Experts of a small language model: 2 picks a token.
Below are experts of layer 3 (counted from 0) of a mixture-of-experts language model. Rows are named router (the router's row for the expert) and show model dimensions 0-127. Each number is 128 + 32 x the weight over its row's rms, rounded and kept within 0 to 255.
After each expert's rows: a language model's description of what the expert responds to; "mostly gets" lists some tokens that are sent to it at least half of the time. This comes from a sample of Wikipedia text that the model never trained on.

# expert 40
router [154 123 146 129 145 198 156  72 115 126 132 127 126  95 136 122 171 165 111 131 170 149  77 130 106 169 152 101 174 135 136 138 176 142 151 116 102 144 124 128  81 179  85 169 136 116  85 107 152 114  96 130 162 210  64 147 199 126 123 104 133  97 158 144 112 106 124 121 133  78 111 166 115 157 114 169 157 123 111 155 119  83 110 186  71 121 105 108 146 100 231 110  41 119 152 163 141 140 160 151 145  77 191 135 131 166  93 137 107 127  98 172 136 170 122 143 139 179 156 129 127 165 121  98 136  83 161  88]
It responds to: Digit 0 and other digits within numbers, and mid-frequency stems like ass in class, lost, view, present, port, Roman, County.
mostly gets: " lost", " view", " turn", " access", "present", " modern"

# expert 18
router [135 110 128 103 151 134 194  91 111 109 157  86 105 147  69 107 160 132 123 154 152 128 164  84 111 156 141 109 132 131 111  73 163 121  90 116 124 178  92 137  41 200 119  83 128 104 128 135  81 124 124  99 173 189 133 112 156 150 114 130 107 173  67 155 141  91  73 136  84 128  51 150 116 129  98 114 128 129 161 171  65 106  96 134 121 109 137 110 164 153 193 127  85 126 157 114 134 150 172 170 160 162 192 107 185 153 139 128  95 125 130 142 134 197 159 114 147 159 159  65  84 163 108 124 115 109 144 131]
It responds to: Single capital-letter pieces starting a word, usually names or table labels after pipes, such as B(onderman), C(ritics), E(vent), standalone L in W/D/L records.
mostly gets: " C", " B", " L", " E", " W", "B"

# expert 50
router [149 123 181  96 179 113 183  90 119 112 175 149 136 116  76  86 210  99 129 131 164 139 158 107 161 167 179  97 193 151 109  84 165 130 158 144 110 140 168 138  70 150  97 140 153 127 116 134 155 162  94 127 166 208 101 127 155 124  98 138 145 175 158 170 119 140 110  91 103 125  84 159 174 181 104 127 146 146  97 194 138 174  96 158  93 113 129 150 131 139 156 142  76 151 118 148 103 117 152 113 116 159 166 130 159 165  88 111 174  76  81 128 122 163 112 130 148 167 104  75 172 155 104 138 192 138 165 136]
It responds to: The digits 3, 4 and 5 in track times, table statistics, dates, counts and percentages, plus particles like down and out.
mostly gets: "4", "3", "5", "enced"

# expert 41
router [158 101 172  86 160 102 178  70 103 129 128  92 117 125  44  71 192 134 105 141 101 143 180 110 125 179 159  88 165 129 112 122 142 166 135 102 123 149  95 115  99 143  94 163 151 161 138 175 172 152 142 150 178 181 130 153 154  83 147 161 159 124 127 156 142 142  86  94 145  89 141 152 138 190  90 136 169 131 136 145 147 152 179 173  89 116 147 134 115 151 170 145  47 117  86 113 141 100 131 162 168  82 171 104 186 132 143 168 137 163  76 149 117 120 101 126 118 192 121 120 176 163 153 143 166 124  86 107]
It responds to: Plural and noun-ending pieces closing words, such as -ions, -ts, -ements, often in table headers and infobox labels, plus spaces between numbers in tables.
mostly gets: "ements", "orts", "ions", "isions", "ures", "ilities"

# expert 29
router [136 115 165  80 164 102 212  97 102 128 145  81 126 178 134 102 193 113 188 132 146 157 136 143 170 149 121 171 165 180 146 119 127 153  78 127  61 163 132 134  90 179  90 117 110 155 109 177 145  81 134 136 126 141 125  94 146 113 136 168 127 194  93 140 111 133  93 129 172 142 113 121 135 139  77 153 168 107 104 171 179 111 123  98  69 112 100 130 178  84 207 102 106  99 138 116 175 135 163 219 137 116 188 124 140 148  92 104 104 158  80 138 138 151 106 105 149 162 140 111  77 151 116 139 128 128 115 138]
It responds to: Words right after a sentence subject, mainly was and is in opening definitions, plus possessives his, its, their, her.
mostly gets: " was", " his", " this", " their", " its", " is"

# expert 43
router [173 129 228 121 165 163 147  55 142 130 181 133 106  98 133  79 184 110 181 145 115 149  93 106  96 189 124  69 165 140 137  80 196 111  98 187 101 165 174 140 103 134 100 150 176 107 170 166 182 133 124 139 147 160 132 109 133  91 139 132 134 139 167 124 105  76 132  84 159 117 111  90 153 152 130 154  88 101 148 165 136 175 162 158  95 137 117  94 143 156 148  81 116 131 154 134 139 127 136 140 141 105 158 124 179 135 115 130 116 126 108 133 141 187 129 143 147 226 119 122 105 160 169 147 183 171 137 132]
It responds to: Bare space tokens before numbers, as in "in 2009" or "In 1896", plus scattered mid-word pieces like publ-ish, yellow-ish, chart, over.
mostly gets: " chart", " JPL", " over", " England", "ersey", "attle"

# expert 61
router [189 159 195  95 170 161 125  57 162 131 142 155 100 158  99 106 180 119 109 135 125 120 120 106 103 201 111  91 183 142 139  81 167 104  84 131  98 169 122 138  62 142 111 113 100 120 168 164 100 182 127  68 129 145 139  99 114 145 161 125 112  82  75 129 127 143 171 104 150  91  66 139 111 108  80  96 117 118 142 178  88 101 112 166  98 150 100  89 133 118 214 177  60 128 138 120 117 120 142 164 126  90 161 106 135 137 131  80 112 114 118 120 120 167 113  83 121 170 131 109 120 182 115  91 159 157 164 155]
It responds to: Capitalized first names or their opening pieces and country names in lists and tables, such as Chris, Ed-wards, Robert, Arth-ur, France.
mostly gets: " Marc", " Chris", " Paris", " Luc", " Jim", " Alex"

# expert 38
router [127 107 162 130 195 108 188 118 115  72 105 137 126  99 127  73 181 152 172 123 102  95 142  76 131 197  84 104 180 149 126  86 155  99 138 116 100 165 121 127  53 149  86  89  86 133 129 169 118 153 133  82 153 159 109  93 139 145 138 120  99 165  93 141 114 140 135 120 112 183  73 150 126 126 163 154 128 100 143 180 124 100 116 114  89 128  71 116 102  84 179  78  76  85 120 135 138 150 142 143 128 136 183 163 164 164  67 118 111 113  94 113 156 138 131 119 167 191 121  94 134 182  98  58 146 101 163 148]
It responds to: Full stops ending sentences, plus periods in initials, abbreviations like Jr., and decimal points in coordinates and times.
mostly gets: ".", ").", " ."

# expert 59
router [131 122 144 133 163 149 149  96  80  96 146 108 158 166  93  84 215 129 119 112 162 160 133 142  73 162 155  96 174 136  95  95 183 147 143 137 109 143 150 173  91 109 117  82 126  90 130 128 171 131 112 154 177 215 151 132 196 120 107  91  88 121 128 159 103 122  79 103 138 109  88 147 144 108  85 143 102  90 138 185 102 128 107 144  77 148 115 150 117 133 172 141 133  82 107 111  50 109 128 170 164 103 202 150 159 116 100 137  76 127 115 174 107 148 126 149  90 222 135 161 134 151 110 134 114 140 160 134]
It responds to: Word endings after a split stem, such as s-up-erfluous, Ch-ampions, fl-ows, plus rank numbers opening rows in sports tables.
mostly gets: "ampion", "iment", "uke", "andidate", "ockey", "mier"

# expert 25
router [145 125 173 128 160 124 145  88 107 121 199 111 148 132  86 111 224 145 139 113 132 113 158 104 110 188 147 144 189 103 137  43 152 115 112 112 113 107 127 161 123 123 106 153 127 118 111 196 187 109 168 103 113 164 184  94 104  96 169  94  81 101  99 106 122 146 100 125 119 175 118 125 167 130 142 121 149 114  80 198 121 109 119 142  98 127 120 112 133 159 151  96 102 160 134 131 118 134 106 216 123 120 202 165 151 130  76  91  91 147  87 117 152 156  80 141 134 185 171 140 151 161 117 141 170 153 185 150]
It responds to: Relative pronouns, conjunctions and prepositions linking clauses after a noun or comma, especially that after a noun, plus which, when, although, despite.
mostly gets: " which", " when", " that", " while", " than", " against"

# expert 11
router [133 153 182 106 143 154 155  44 127 140 137  58 138 118 144  75 169 109 139 141 114 113 126 125  90 180 112  99 167  88 176  92 156 152  85 142 135 141 149 161  99 151  61 110 122 104 123 172 120 119 138  69 208 185 157 118 125 154  94  99  89 111 109 152 147 103 155  78 158 167 110 118 152 157 134 105 108 140 138 159 126 169  64 132  96 121 101 107 101 133 178 149 118  99 136 166 133 169 137 115 152 122 187 105 168 153 152  77 113 134 100 114 112 166 116 142 152 188 114 133 101 220 136  93 100 169 181  92]
It responds to: Middle stem pieces of Latinate words after prefixes like con-, pro-, sub-, such as co-op-eration, pro-duc-ers, sub-stitu-ents.
mostly gets: "duc", "stitu", "lect", "ograph", "ceed", "stitut"

# expert 37
router [128 117 174 110 143 126 216  98 102 122 149 100 127 140 151 126 222 121 141 174  98 115 188  87 120 171 144 108 205 126 118 101 201 142  99 193 134 126 116 158  87 151  66 154 152 119 112 160 141 158 124 123 188 177 147 116 111 125  87 135 114 140 110 169 120 154 143 101 121 142 127  83 123 130 111 153 165  93 160 181 120 136 119 159 118 100  88 142 125 156 148 130  66  93 115 117 128 119 123 171 129 133 169 141 167 142 145 114 137 159 125 147 157 138 125 119 134 235 170 116 146 179 109 120 195 187 151  81]
It responds to: Final pieces forming plurals, third-person verbs or derived nouns, such as incre-ases, attem-pts, compet-itions, langu-ages, chron-ology.
mostly gets: "ages", "ences", "ants", "pts", "jects", "ases"

# expert 5
router [166 105 142  52 136 135 201  75  83 102 128 133 111 128 122 124 158 107 137 124 124 142 151 148 112 159 102  91 197 146 121 113  96 137 110 125 132 136 110 160  87 163  93  92 107 152 120 164 167 123 110 125 151 195 143 102 148 106  94  83 121 117 109 114 104 141 142 139 140  88 115 138 106 169 124 167 166 145 163 202 100 105 107 179  64 111 102 134 151 126 213 101  73 118  98 146 134 137 126 188 102 156 212 147 136 152 108  63 150 125 124 115 131 122  95 139  96 213 105 118 133 177  81  88 174 114 143 173]
It responds to: Final word pieces closing proper names and places, often before a comma or apostrophe, such as Singap-ore, Hil-ton, Wash-ington.
mostly gets: "ington", "oto", "andon", "ane", "ster", "heim"

# expert 31
router [117 103 126  91 126  65 207  85 111 102 132 115 118 156 114 131 167 109 154  84 119 148 171 129 142 194 147 112 152 150 135  96 170 142 151 156 110 130 114 126  79 173  77 124 120 120 106 155 139 142 148 132 146 183 132 120 126  89 119  52 117 158  91 183 113 133 134 165 105 148  82 147 114 140 107 125 190 143 161 174 119 140 123 180  57  67 128 147 113  71 215 112  95 146 110 112 109 138 154 206 104 157 188 110 153 129 129 106  85 111  94 137 130 107 112 110 127 186 131 110 134 183  91  80 189 127 115 126]
It responds to: Word-final pieces like ic, ia, ian, us and i completing adjectives, place names and personal names, such as academ-ic, Sloven-ia, cytomegalovir-us.
mostly gets: "ific", "ia", "ic", "ius", "i", "ian"

# expert 21
router [188 129 173 113 168 113 125  60  84 124 166 100 111 162  91 113 210  89 129 117 185 142  84  98 105 160 133 101 163 182 126  90 182  87  69 156 117 131 129 141  52 127  99 137  89 119  83 144 136 152 197  87 140 156 133 109 128 116 115 155 136 169  81 136 124 159 137  95 116 151 126  74  94 184  96 122 138 109 129 141 151 131 135 177 108 115 163 122  67 140 195  85 128  87 134 112 129 149 148 150 131 100 193 126 149 172  98 130 128 126 138 122 146 123 144 126 140 215 138 105 100 133 157 132 162 104 188  92]
It responds to: Space token right after a month name before a day or year in dates (February 1887, March 4), plus some word endings like -urs, -ers.
mostly gets: "urs", " age", "enc", "der", "urg", "ims"

# expert 20
router [103 115 131  83 126  96 181 109  65 122 156  98 108 134 115 133 189  97 125 125 116 187 161 111  87 175 138 160 145  93 141  74 150 130 103 162 140 156 118 132  43 134  68 113  92 132 114 134 169 137 116  90 113 159 143 131 116  65 111  84 109 133 114 167 102 117 109 140 117 131 107 109 134 166  84 145 163 128 130 144 121 115  75 149 128  85 153 135 116  72 225 108  78 141 106 128 148  98  88 185  98 117 185 174 155 144 165 109 116 145  68 168 160 142  85 101 165 197 119 144 155 194 102 112 173 125 130 133]
It responds to: Word-final suffixes like er, ers, el, ration, ters completing nouns, as in Founder, Producers, workers, administration.
mostly gets: "iers", "ership", "er", "ters", "ration", "ers"

# expert 39
router [184 133 163 143 203 111 189  70  78 111 168  88 146  93 130  67 177  81 142  81 133 166 117 122 111 164  90  56 161 168 107 135 159 115 114 132  75 100 145 172 106 142 157 134 111 118 132 182 106 151 157 125 193 174 104 154 157  93 143 144 148  78 103 129 144 123 140  88 135 162  69 152 102 137  97 103 185 123 162 130 123 160 133 136 117 127 123 152 158 144 185 162  95 114 148  95  90 102 164 125 129 104 213 152 139 160 118 107 147 172 113 126 134 197 132 118 119 175  93 124 120 178  97 144 128  88 150 129]
It responds to: Single consonant or short pieces like c, ch, ach, g, k inside proper names and rare words (Marach, Arachnida, Biggs), plus UTF-8 byte fragments.
mostly gets: "c", "aph", "ch", "och", "g", "ck"

# expert 51
router [132 107 163 106 134  86 160  95  91  74 119  98 140 142  75 101 162 100  93  96 138 161 122  62 115 205 176 135 162 143 179 106 146 141 107 171  76 142 137 149 106 136  93 130 122  81 113 161 134 123 134 105 131 135 146 120 135  75 108 129 154 136 110 140  75 179 136 117 157 109  64 130 133 124  88 118 180  75 153 182 175 136 167 166  95 102 101 145 171 137 197 127 117 143 160 144 100 123 155 187 108  96 205 139 131 144 159 159 145 133  65 145 120 192 119 129 140 190 149 103 135 148  75  94 122 136 200 119]
It responds to: Prepositions of, by, from, into, via, through following a noun or participle, as in subject of, isolated from, set by.
mostly gets: " by", " from", " into", " of", " via", " through"

# expert 1
router [155  82 212 116 185  90 137  91  55 116 178  94 164 130 123  91 181  62 132 164 141 148 123  90 163 167 131 131 159 148 143  27 149 116 135 138 135 139  87 133 102 160  80 137 126  79 142 167 161 145 116  88 153 174 149 105 118 124 124 145 155  79 114 159 130  86 123 155  95  93 118 137 140 166 100 180 135 110 159 140 121 100 115 140 104 157  91  83 131  97 165 100  59 131  80 110 132 121 143 194 162 137 194 118 148 119 101 137  86 144 131 151 138 157 123  99 137 171 161 132 112 194 125 154 157 164 149 155]
It responds to: Personal and relative pronouns starting a clause, usually right before a verb, in biographies and place articles, such as he, it, which, they.
mostly gets: " he", " it", " which", " she", " him", " they"

# expert 15
router [118 150 185  97 155 122 186  60 106 119 136 107 124 133 156 134 174 126 114 145 131 133 208  84 127 147 107 102 204 136 112 121 163 182 118 145  85 106 149 168  81 178  45 117 132 109 104 125 133 107 124 114 120 157 175 125 166  92 122 112 124 103 127 171  91 100 116 128  90 163 110 154 103 173 133 138 149 135 125 187  92  92  64 161  60 104  91 132 136 177 172  88 110 125 132 120 136 129 165 165 151 100 182 122 141 125  97  84 153 138 114 139 123 122 138 143 165 232 134 170 166 133  99  79 119 156 149  97]
It responds to: Middle or final subword pieces of longer words, especially 'and' in Command or Scandic, plus ism, illion, ament, alk.
mostly gets: "ism", "illion", "]", "aven", "and", "ech"

# expert 32
router [140 163 174  99 199 178 135  93 138 107 134  79 101  72 153 140 177  98  80 157 123 125 150  62 126 175 118 127 168 179  97 130 137 132  73 138 129 156 134 151 126 142  88  93 115 127 148 113  84 135 174 106 138 198  82 127 130 125 143 101 117 140 108 127 149 145 162  86 158 118  73 149 109 182 143  78 133 116 127 182  79 153 141 113 111 108  60 122 120 123 211 165  92 132 123 111 109 141 163 168 185 138 179 132 152  98 114 102 164  72  89 163 179 139  99 118 142 203 168 131 131 140 122  99 150 106 150  87]
It responds to: First piece of capitalized words in names and titles, often mid-table or after a label, like Pol(ish), Mot(to), Star, Album.
mostly gets: " Pol", " Out", " Sk", " Sup", " Mot", " Occup"

# expert 4
router [190  68 132 149 214 197 128  75 108  83 131 110  70 137  76  95 164 123 104 129 148 149 119  62 118 167  91  95 187 149 166 123 111 119 116 130  90 130 128 146 110 156 110 124  93 114 139 165 124 128 161 161 161 200  67 113 132 148 136 123 118 111  63 182 159 159 149  79  94  94  97 152  95 130  94 155 143 160 147 175 144 133 109 141  84 152 129 106 148 103 210 110 108 100 117 129 140 112 162 136 131  95 170 118 148 187 123 111 117 115  86 165 119 163 128  90 141 166 109 111 130 182  95  99 158 116 149  79]
It responds to: Opening pieces of longer words, often Latinate prefixes, after the or and, such as dis, rest, stud, met(res), vers(ions), inv(aded).
mostly gets: " rest", " div", " cond", " stud", " ac", " reb"

# expert 14
router [124 159 155 114 147 120 228  81  35 113 111 104 114 129 134 128 146  97 147 122 111 161 157 121  88 168 106 103 151 114 125  73 133 131 145 143 167  78 124 131  90 160  72  88 138 146  96 105 115 141  98 142 150 173 144 152 108 126 124 122 126 107 133 148 105 140 176 164 136 107 120 144 104 147 124 143 162 106 146 207 140 142 123 153 118 114 116  80 120 145 227 132  86  93 146 124 130 142 159 193 143  94 202 122 158 177 155  92 119 129  85 158 177 151 123 111 144 212 136 120 141 216 136  83 158 121 155 133]
It responds to: Word pieces inside foreign names and words (Sainz, Madeleine, Akter) and hyphens or en dashes joining compounds and year ranges.
mostly gets: "te", "mas", "le", "ti", "kins", "ten"

# expert 60
router [173 120 200 129 186 157 155  98 123 161 124  81 133 184 135  91 152 145 142 122 115 145 137 102  66 156 135 102 196 151 172 104 189 143 110 127  83 113 168 148 109 145  51 148 150  70 161 179 132 112 135 113 149 208 146 146 118 101 120 123  94 105 151 173 127 171 126  87 132 103 127 161 123 130 146 161 156 133 123 175 113 109 123 146  90 165 122 115 101 137 212 117  62 118 184 138 180  99 114 150 132 112 174 160 163 166 109  95 110 117  43 114 148 150 152 130 125 187 118 110 140 156 115  91 127 124 143  89]
It responds to: Stems of common nouns and verbs before suffixes, e.g. veh, cell, bus, tax, guitar, collect, construct, plus unspaced em dashes and self- prefixes.
mostly gets: "idae", " dam", " veh", " cell", " hel", " bus"

# expert 35
router [170 134 202 131 180 130 163  89 139 127 179 143 126 123 106  97 165  70 175 114  89 161 132 104  86 152 130 159 158 170 123 126 149 102 134 129 117 152 107 164  98 116 114  79 123  80 107  99 131 149 127 113 175 186 100 137 202  93 113  97 118 122 103 112 181 130 141 152 108 106  57 172  68 196 143 136 131 133 115 165 115  90 123 135  99 133 103 138 106 141 190 109  81 133 135 136 156 144 143 190 125 118 179 150 177 172  85 107 107 114 107 177 158 148 106 107 102 217 143 141 124 150 143  75 142 101 194 130]
It responds to: Capital first letters or syllables that begin personal names and place names, such as N-elson, J-hon, Az-erbaijan, and Roman numeral I.
mostly gets: " Mar", " K", " Kar", " Kim", " N", " Kn"

# expert 8
router [147 143 163 107 144 168 166  41 124 104 115  99 153  96  79 121 166 132 145 129 166 130  88 106 113 166 121  76 175 204  81  82 159 161 144 151  87 144 129 127 143  98 141  87 144 173 133 159 205 163 186  96 176 174 105 105 144 113 100 149  94 167 156 142 127 195 104 100 126 165  98 154  83 154 158 114 156 153 106 195 113 128 106 144  83 132 137 101 130 167 185 143  92 105 131 101  94 134 183 163 156  59 185 129 116 146 111 124 127 145 126 103 109 136 101 140 122 164 122 114 112 142 117 138 187 152 176 101]
It responds to: Short word-piece syllables inside words and names after an initial consonant, such as ull in Sullivan, ash, ust, own in shown.
mostly gets: "onn", "uff", "ash", "unk", "uck", "ust"

# expert 2
router [172 106 179 134 151 104 172 101  79  81 205  91 133 167  94 104 150 119 177 109 107 144 129  51  81 159 108 125 169 127 130  87 151 131 160 178 129 123 140 114  31 141  80 164 150 122 128 152 188 129 142 142 149 151 157 122 144 109 114  97 176  83 115 153 131 148 133  78  67 122  82 119 100 128 103 155 135 156 123 115 157 144 155 128 116 124 171 163 138 105 171 135 110  76 107 152 135 151 120 185 163 154 186 170 123 120 174 133 139 160  96 127 157 148  76  92 175 188 145  80 112 149 105  96 162 169 114 153]
It responds to: Heading markers and heading words such as ==, ===, Biography, Career and History, plus opening parentheses and table header cells.
mostly gets: "==", "===", " ==", " ===", "====", " ===="

# expert 22
router [132  94 133  91 172  88 205 135  84 103 133  99 157 120  83 123 193  97 135 119  85 167 138 104 125 150 156 114 148 168 119  90 183 159 128 172 141 141 116 152  80 143 100 173 173 154 182 136 161 117 134 123 190 180 115  93 194  78 124 107 120 149  91 127 141 106 128 103 136 113  51 131 133 166  81 109 113 114 167 185 129 119 151 145  90 126 103 123 111 113 192 118  98  97 144 118 119 122 168 156 138 136 160 132 144 133 160  83 145 123  72 126 152 193 152 137 120 250 132 103 161 150 116 138 145 128 167 123]
It responds to: Periods after initials, abbreviations and sentences (Ulysses S., B.C., Sr.), plus word-final s, is, ies, ins endings.
mostly gets: "is", "s", "etts"

# expert 26
router [155 156 172 106 173 129 132  76 125  87 162 129 117 133 116 145 187 108 138 114 127 154 119 168 126 159 119  93 160 155 161  99 174 166 118 128 102 171 127 134  87 166 123 163 173 112 153 107 156 137  99 113 124 221 136 111 112  86 110  56 130 166 120 175 140 125 103  67 131 135 130 124 154 130 114  81 121 148 185 203 116 138  83 162  65 145 102 114 152 115 204 144 100 152 125 162 157 170 126 173 119 121 212 139 115 163 166 132 168 158 111 123 145 142 144 143 120 164  96  86 137 160 112  89 195 177 180 122]
It responds to: Adjectives and adjective endings before nouns, especially nationalities and domains: American, Russian, national, professional, political, public, -ical, -ional.
mostly gets: "ional", " national", " political", " professional", "American", "itional"

# expert 54
router [123  87 133  88 176 196 128  59  86 110 128 151  88 165  97 160 161  97 137 134 145 174 149  67  68 177 103 115 173 139 142 106 148 116 113 123 130 118 139 145  71 134 121 132  92 130 132 154 122 164 140 110 133 179  95  80 126 116 118 131 124 116  69 117 146 146 117 121 118 111  55 139 100 121 114 135 158 104 132 248 114 106  84 140  76 132 114 128 122 141 184 112 109 103 109  71 131 110 163 159 155 105 178 105 157 147 114  76 113 116 109 120 155 188  98  97 178 198  89 124 121 155  82  95 143  88 160 107]
It responds to: Name-starting capitals and pieces in proper nouns: Mc, Green, White, Brown, New (York), O(ne), M(urderer), especially in credits and lists.
mostly gets: " Mc", " Green", " Don", " White", " Brown", " Mill"

# expert 28
router [164  92 129 136 168  98 127 109  93  73 134  99 125 144  54 107 236  75 122 108 139 130 147 135 124 178 157 126 156 123 108 109 139 140 113 129 107 126 155 114  19 156 124 149 139 123 147 135 190 121 132 118 143 216 160 119 146  83 109 120 158 176 106 137 100 149  57 137 101 139 121 137 141 160 112  87 112 128 136 127 131 123 130 104  76 124 112  86 149 137 193 103  55 145  74  93 109 128 126 197 114 166 180 146 135 144 114 146 100  89 121 151 127 158 133  76 165 178 133  74 126 145 121  81 141 133 146 138]
It responds to: Lone space tokens at the start of table cells or lines before numbers or names, plus counting words like two, three, first, another.
mostly gets: " another", " three", " two", " first", " five", " second"

# expert 9
router [ 99  91 120 110 175  73 176  67  80 140 156 107 130 147  94 114 159 128 122 120 104 189 137 112  97 175 142 134 168  88 110 123 136 128 150 163 144  90  98 126  77 176  65 106 127 111  95 125 149 108 150 154 163 178 121 153 164 116 111 121 139 119 113 160 105 142 112 162 110  83  87 156 125 165 134  81 147 117 144 200 111 130 130 146  88  80 137 110 135  92 154 147  57 145 125 131 123 104 134 185 173 109 208 141 138 120 127  74 148 121 127 165 165 107 120  90 158 228 157 128 169 163  70  75 143 153 144 175]
It responds to: Word-final pieces like -ly, -ically, -ently completing adverbs, plus single-letter fragments inside foreign or rare names (Crob-h-dearg, Hane-k-om).
mostly gets: "ently", "ically", "ially", "ually", "ively", "ely"

# expert 27
router [173 109 182 106 167 134 172 116 109 156 161  72  81 127 130  88 230 130 120  86 128 181 139 130 106 141 156 101 171 141 160 126 163 170  96 148  62 153 139 103  71 105  72 197 139 117 142 148 140 134 148 145 150 198 153 117 159 111 149 123  87 149 109 145 124 140 143 118 110 124  86 141 150 129 122 137 145  90 151 184 123 105  67 118  98 116 123 158  79  99 201 136  63  85 101 139 107 109 152 160 129 132 191 175 166 175 137 121 118  75  94 140  64 115 120 134 132 175 131 130 158 115 132 177 142 124 141 138]
It responds to: Common nouns right after the, a, or this naming the topic entity, like book, game, season, company, process, building.
mostly gets: " game", " group", " company", " process", " development", " version"

# expert 7
router [202 112 199 169 226 139 141  93 149 106 138 110 121 136  69  56 168  93 160 121 121 132 126  85 140 151 112 132 174 178 190  89 124 136  86 119  97 101 185 156  79 112 119 132 117 108 111 156 134  67 120 164 162 200 118 123 168 141 143 107 123 159 147 139 186 181 136  88 152 118 101 192 127 133 137 130 159 130 113 133 165 167 135 126  89 154 158 119 150 113 164 160 106  99 130 161 140 102 144 151 161 106 180 123 190 180 101 168 117 117 101 138 143 160 138  75 118 187 140 131 134 160 125 115 156 109 122  95]
It responds to: Opening word pieces of longer words, usually after an article or verb, such as per(mission), bel(ief), rel(uctantly), cont-, pre(miere).
mostly gets: " cont", " rel", " along", " bel", " med", " prom"

# expert 24
router [150 104 166  98 160 106 162 101  75 107 183  80  96 137 123  67 227  96 140 113 144 151 166 142 114 234 126 113 130 111 144  85 147 129 175 141  67 132 145 151 118 126  88 106 192 128 121 165 172 105  99 156 194 173 162 115 102  87 159  78 142 106 135 165 126 135 140 152 128 160  98 133 154 169 100 152 118 114 151 129 157 148 103 145 102 141 126 110 131  90 196 129  61 114 114 109 122 163 136 127 158 127 232 128 132 128 141 139 143 161 118 126 156 176 107  99 145 175 141  97 140 156 114 107 166 147 143 136]
It responds to: Words opening a paragraph or sentence, chiefly The, In, During, After, plus section-heading === marks and blank-line breaks.
mostly gets: "The", " During", " These", "During", " While", " After"

# expert 48
router [186  92 184 126 206 120 168  72 127 123 180  82  96 121  96  71 158 134 136 129 138 147 116 100 123 195 161  66 140 160 183  88 124 102  87 110 128 126 174  93 119 165 111 108 114 156 141 176 168 131 109 154 140 189 130 116 125 104 148 115 156 145 102 141 124 128  83 156 129 102  82  93 166 150  99 111 123 160 122 159 124 125 152 140  48 162  86 115 150  81 176 100  45 149 137  91 105 121 205 158 157 104 184 124 140 126 118 143 144  89 103 120 143 190  91  83 113 155 150 117 113 138  96 118 157 134 117 108]
It responds to: Bare space tokens before numbers in semicolon lists and table cells, e.g. "; 4;", "| 30 |", plus clause-linking words like as, because, being.
mostly gets: " because", "from", " there", "with", " By", " being"

# expert 63
router [159  95 152 126 174 140 156 105 123 124 183  90 145 171  59 147 241 107 128 128 153 120 118 103 124 129 127 133 174 121 138  94 101 118 112 185 122 119 165 129  46 142 126 182 133 156 115 124 132 138  96 132 126 220 101 152 118  92 108 149 168 152 120 124 138 153  90 138  87 130 127 131 168 159 134 125 133 138 127 159 159 146 141 131  72  72 118  74 138 181 202 158 101 101 139 130 152 151 102 186 150 110 164 137 165 102 105 155 105  99  86 117  80 205 108 104 161 175 112 106 136 166 127  95 173 143 164 110]
It responds to: Counting and quantity words after a determiner or preposition, like one, two, first, more, most, only, both.
mostly gets: " two", " one", " most", " more", " three", " only"

# expert 42
router [148 107 185 140 196 179 162  78 123 134 203 102 142 142 106 130 151 147 120 167 106 159 133 110  75 190 120 119 182 156  98 113 167 129 117 118  63  92 116 135  73 198 104 153 155 111 128 153 105 146 103 151 136 155 110 148  91 110  79 105  78 112 108 104  82 103  83 104 120  82 131 181 170 171 132 178 124 133 193 132 137 108 145 157  70  90 172 124 136 125 154 114  91  90 133 173 140  80 131 148 170 169 173 121 132  87 131 124 131 139  89 151 109 125 110 101 139 185 122 110 122 168 133 128 162 117 184 194]
It responds to: Title-closing = signs on article headings, degree signs in coordinates, and location words like near, located, south, between, long.
mostly gets: "°", " long", " near", " south", " located", " around"

# expert 10
router [ 87 121 163 117 123  95 172  93 109 113 153 125 108 113 146  91 215 101 161 138 126 129 125  73 128 180 170 137 199 146  95 139 172 187  84 178 118 162  74 142  75 124  85 163 114 147  86 142 149 119 124 139 176 207 145 144 177 128 106 109 112 124  96 142 138 107  98 136 112 154  79 111 123 152 132 159 140 108 169 172 141 136 113 155  71  99 106 117  80 121 215 103 104 141 102 146 113 100 152 169 163 132 186 153 140 169 138 120 177  94  75 123 103 122 119 163 117 199 139 154 131 147 156 104 186 134 138 108]
It responds to: Word-final suffix pieces forming abstract nouns, especially -ation, -ment, -ition, and institutional name words like State, School, Senate, District.
mostly gets: "ization", "eration", "ation", "ment", "ification", "olution"

# expert 58
router [155  96 145 118 180 144 195  93 131 123 159 123 128 123 122 124 193 153 180 143 136 197 108  94 104 169 154  64 184 192 175 134 173 122 125 115  97 150 163 123  86 159 108 152 120 145  94 170 127 113 139 144 128 188 166 120 117 147 163  60 170 164 135 109 106 133 110 110 118 142  98 130 148 180 130 164 135 203 117 142 122  97 126 150  42 125 142 142 155 139 192  92  71 144  95 102  95 127 127 116 124  91 175 157 157 197 128 187 144 129 122  70 127 134 132 154 130 165 134 105 141 182 127 119 125 165 152 164]
It responds to: En dashes, hyphens, em dashes, percent signs, bullets, plus and minus signs in tables and date ranges, plus infobox labels like Weight, Language.
mostly gets: "%", " -", " –", " —", "″", " •"

# expert 44
router [146 104 230  98 157 167 137  43 126  96 119 113 117 136 117 101 180 157 159 111 105 212 118  52  90 169 102 137 183 134 127  81 156 164 159 141 109 133 163 146  91 148  90 156 153 154 116 137 139 111 129 128 148 198 130 132 120 109 155 121  73 147 125 112 190 173  99  90 139 138  70 159 105 120 130 133 124 107 127 165 115 144 161 175  92 114 143 134 127 124 147 117  81 116 124 155 102  99 165 184 178 133 140 100 156 112 118 122 182  92  68 152 157 165  87  88 150 164 118 140 164 107 151 138 115 153 196 116]
It responds to: Slashes in coordinates and table fields, separators like &, vs, featuring, and digits beginning numbers in tables and statistics.
mostly gets: "/", " hit", " birth", " &", " /", "の"